Weights of a small mixture-of-experts language model, trained from scratch on English Wikipedia.
Size: 11 layers, 60M parameters.
Experts: 24 experts in each of 10 layers, 2 picks a token.
Training: 632M tokens, 9762 steps.
Below are experts of layer 8 (counted from 0) of a mixture-of-experts language model. Rows are named router (the router's row for the expert), gate (a neuron's input weights, with its number), up (a neuron's input weights, with its number), down (a neuron's output weights, with its number) and show model dimensions 320-383. Each number is 50 + 15 x the weight over its row's rms, rounded and kept within 0 to 99.
After each expert's rows: "mostly gets" lists some tokens that are sent to it at least half of the time; "gets" lists some tokens that make up at least twice as much of what it gets as of all text. This comes from a sample of Wikipedia text that the model never trained on. Tokens count by the router's weight.

# expert 6
router:51 53 86 46 75 72 31 39 48 31 71 32 52 55 51 31 57 35 55 59 50 50 49 57 58 62 48 37 54 59 42 35 75 75 33 66 48 47 50 20 57 68 27 53 30 48 58 63 43 35 37 28 35 51 50 39 38 51 67 20 45 79 47 46
gate0:45 70 55 48 74 27 50 54 24 48 52 48 39 70 44 52 47 26 60 30 39 69 50 43 42 50 56 56 68 51 53 29 48 51 52 68 39 76 39 69 61 44 32 43 50 41 52 35 35 57 25 26 25 79 48 66 38 65 52 84 56 30 49 63
up0:13 67 46 43 49 57 27 64 64 26 47 37 71 44 50 63 52 52 43 40 54 47 39 37 38 62 56 55 75 51 56 71 38 05 45 73 00 39 65 42 47 55 35 38 56 17 49 61 29 58 53 44 53 47 53 44 52 63 82 31 35 36 52 61
down0:49 68 60 44 40 72 66 48 70 45 47 39 52 47 62 37 42 36 43 42 49 58 60 46 58 69 57 47 82 64 54 36 55 55 54 52 48 68 47 34 31 41 60 70 56 67 51 41 49 36 53 48 45 55 35 44 59 71 66 50 43 43 75 72
mostly gets: " Candidate", " %", " |", ";", "|", " /"
gets: " |", "|", ";", ",", ":", " and"

# expert 18
router:54 27 46 82 67 41 33 42 57 56 69 50 63 62 51 48 33 53 47 48 38 46 43 52 48 58 58 51 74 40 53 45 34 64 53 50 57 43 37 21 52 43 59 53 18 53 34 48 23 54 43 46 64 35 40 43 48 46 54 40 43 26 33 44
gate0:84 54 51 56 36 71 45 32 55 49 54 56 53 48 53 37 33 45 45 62 19 58 61 66 61 56 42 48 66 81 73 61 57 64 47 65 25 70 37 25 35 36 56 67 74 56 61 34 31 45 36 41 43 48 11 42 13 60 48 52 49 37 67 46
up0:61 66 61 53 39 37 41 42 49 37 47 30 37 46 33 55 49 61 51 52 80 44 37 51 60 83 65 71 39 62 55 46 54 59 41 32 46 23 33 33 51 69 35 61 60 64 46 40 61 50 39 79 54 62 33 65 49 73 71 46 49 46 57 48
down0:37 22 87 48 57 59 55 58 50 30 39 29 54 45 40 19 56 45 33 38 38 52 56 42 57 53 47 61 31 70 35 41 34 72 36 53 63 55 44 49 65 56 53 78 74 57 23 55 48 59 40 60 49 58 57 43 55 41 65 31 66 70 30 62
mostly gets: " School", " −", " $", " public", "′"
gets: ",", ".", ":", "′", "–", "°"

# expert 17
router:39 32 54 55 56 73 41 37 40 61 42 68 55 54 59 52 19 51 69 42 79 76 75 34 46 38 46 64 65 40 40 30 30 44 58 48 61 47 62 42 63 44 56 40 50 62 36 30 73 49 29 66 62 75 66 48 28 26 60 38 63 36 41 44
gate0:29 44 29 50 82 60 53 55 48 50 41 40 49 64 25 56 29 25 68 71 43 25 55 27 99 28 45 57 39 76 58 47 47 61 39 65 15 61 64 29 49 56 46 31 77 57 58 51 19 66 57 55 59 71 49 53 69 49 44 43 42 66 11 53
up0:52 34 50 53 49 52 44 32 55 50 54 65 61 47 55 55 58 67 65 23 55 54 67 67 31 60 83 59 88 47 54 59 32 79 29 56 59 69 56 47 47 65 40 46 45 35 55 50 66 47 47 59 42 43 57 34 60 62 41 39 31 69 42 69
down0:49 65 53 30 39 40 57 52 64 47 74 25 53 48 59 51 44 36 46 35 50 43 40 40 42 64 24 75 53 63 46 48 65 56 67 71 48 37 43 17 35 30 60 36 51 58 34 60 57 44 73 71 27 71 42 53 41 54 51 53 38 39 51 39
mostly gets: ".", " James", " John", " Michael", " Richard", " William"
gets: ".", "\n\n", "\"", " John", " \"", " ."

# expert 0
router:44 16 40 51 45 61 35 50 30 51 54 43 35 66 51 55 67 39 40 70 53 57 70 43 09 36 70 38 46 44 38 51 65 66 35 48 24 20 51 24 50 82 56 30 46 43 44 54 54 19 63 58 42 36 58 34 14 25 52 39 39 62 79 32
gate0:27 47 55 49 15 53 55 48 43 54 55 48 77 57 38 50 57 31 26 23 38 39 52 60 49 25 65 46 39 61 41 23 58 53 52 61 47 54 54 36 49 86 58 51 35 44 43 27 51 70 23 37 57 70 47 62 58 58 28 37 68 97 53 57
up0:52 38 20 56 48 28 52 39 56 45 86 42 73 50 44 54 38 57 34 36 36 41 26 55 21 53 54 60 62 49 60 52 43 39 21 56 32 51 53 52 43 85 43 35 53 30 62 44 46 58 45 47 47 27 59 42 65 56 15 55 34 53 58 46
down0:12 44 54 36 60 40 65 49 69 37 56 62 66 49 41 32 57 69 46 29 40 40 32 56 73 43 39 62 74 51 47 30 51 27 56 41 68 57 69 70 47 56 48 62 53 70 54 40 51 55 63 51 51 73 83 45 26 75 38 40 66 65 51 79
mostly gets: " e", " co", " re", " short", " Out", "weight"
gets: "-", "|", " (", "–", " e", " re"

# expert 1
router:39 70 53 48 34 49 48 57 24 60 52 52 62 49 32 42 28 49 45 65 48 47 36 58 68 32 54 40 42 49 41 62 57 30 37 52 81 41 35 75 47 12 58 29 43 51 46 56 47 50 62 60 61 53 40 46 52 42 65 39 48 40 75 70
gate0:30 23 71 56 74 64 35 29 52 66 60 35 23 39 55 36 28 43 56 78 61 46 59 63 27 39 78 47 40 49 46 43 63 46 61 70 41 40 43 64 38 40 39 45 39 59 38 64 30 71 53 74 57 13 45 40 49 55 57 34 48 76 25 69
up0:61 48 41 34 69 53 39 58 64 39 33 50 54 37 54 40 47 26 42 58 73 40 38 60 67 65 37 62 55 40 13 45 59 42 29 46 56 27 31 54 37 55 58 41 81 42 51 61 67 51 09 52 65 45 63 41 25 53 52 56 18 56 28 45
down0:63 06 28 34 46 49 51 72 45 34 37 52 22 58 82 50 25 63 55 76 20 28 60 57 48 51 59 69 48 55 64 59 45 75 59 49 56 65 58 57 59 31 58 71 49 47 46 43 55 71 47 40 41 33 47 14 48 58 31 47 70 54 54 39
mostly gets: " was", " were", " have", " been", " had", " became"
gets: " was", " to", " of", " in", " a", " is"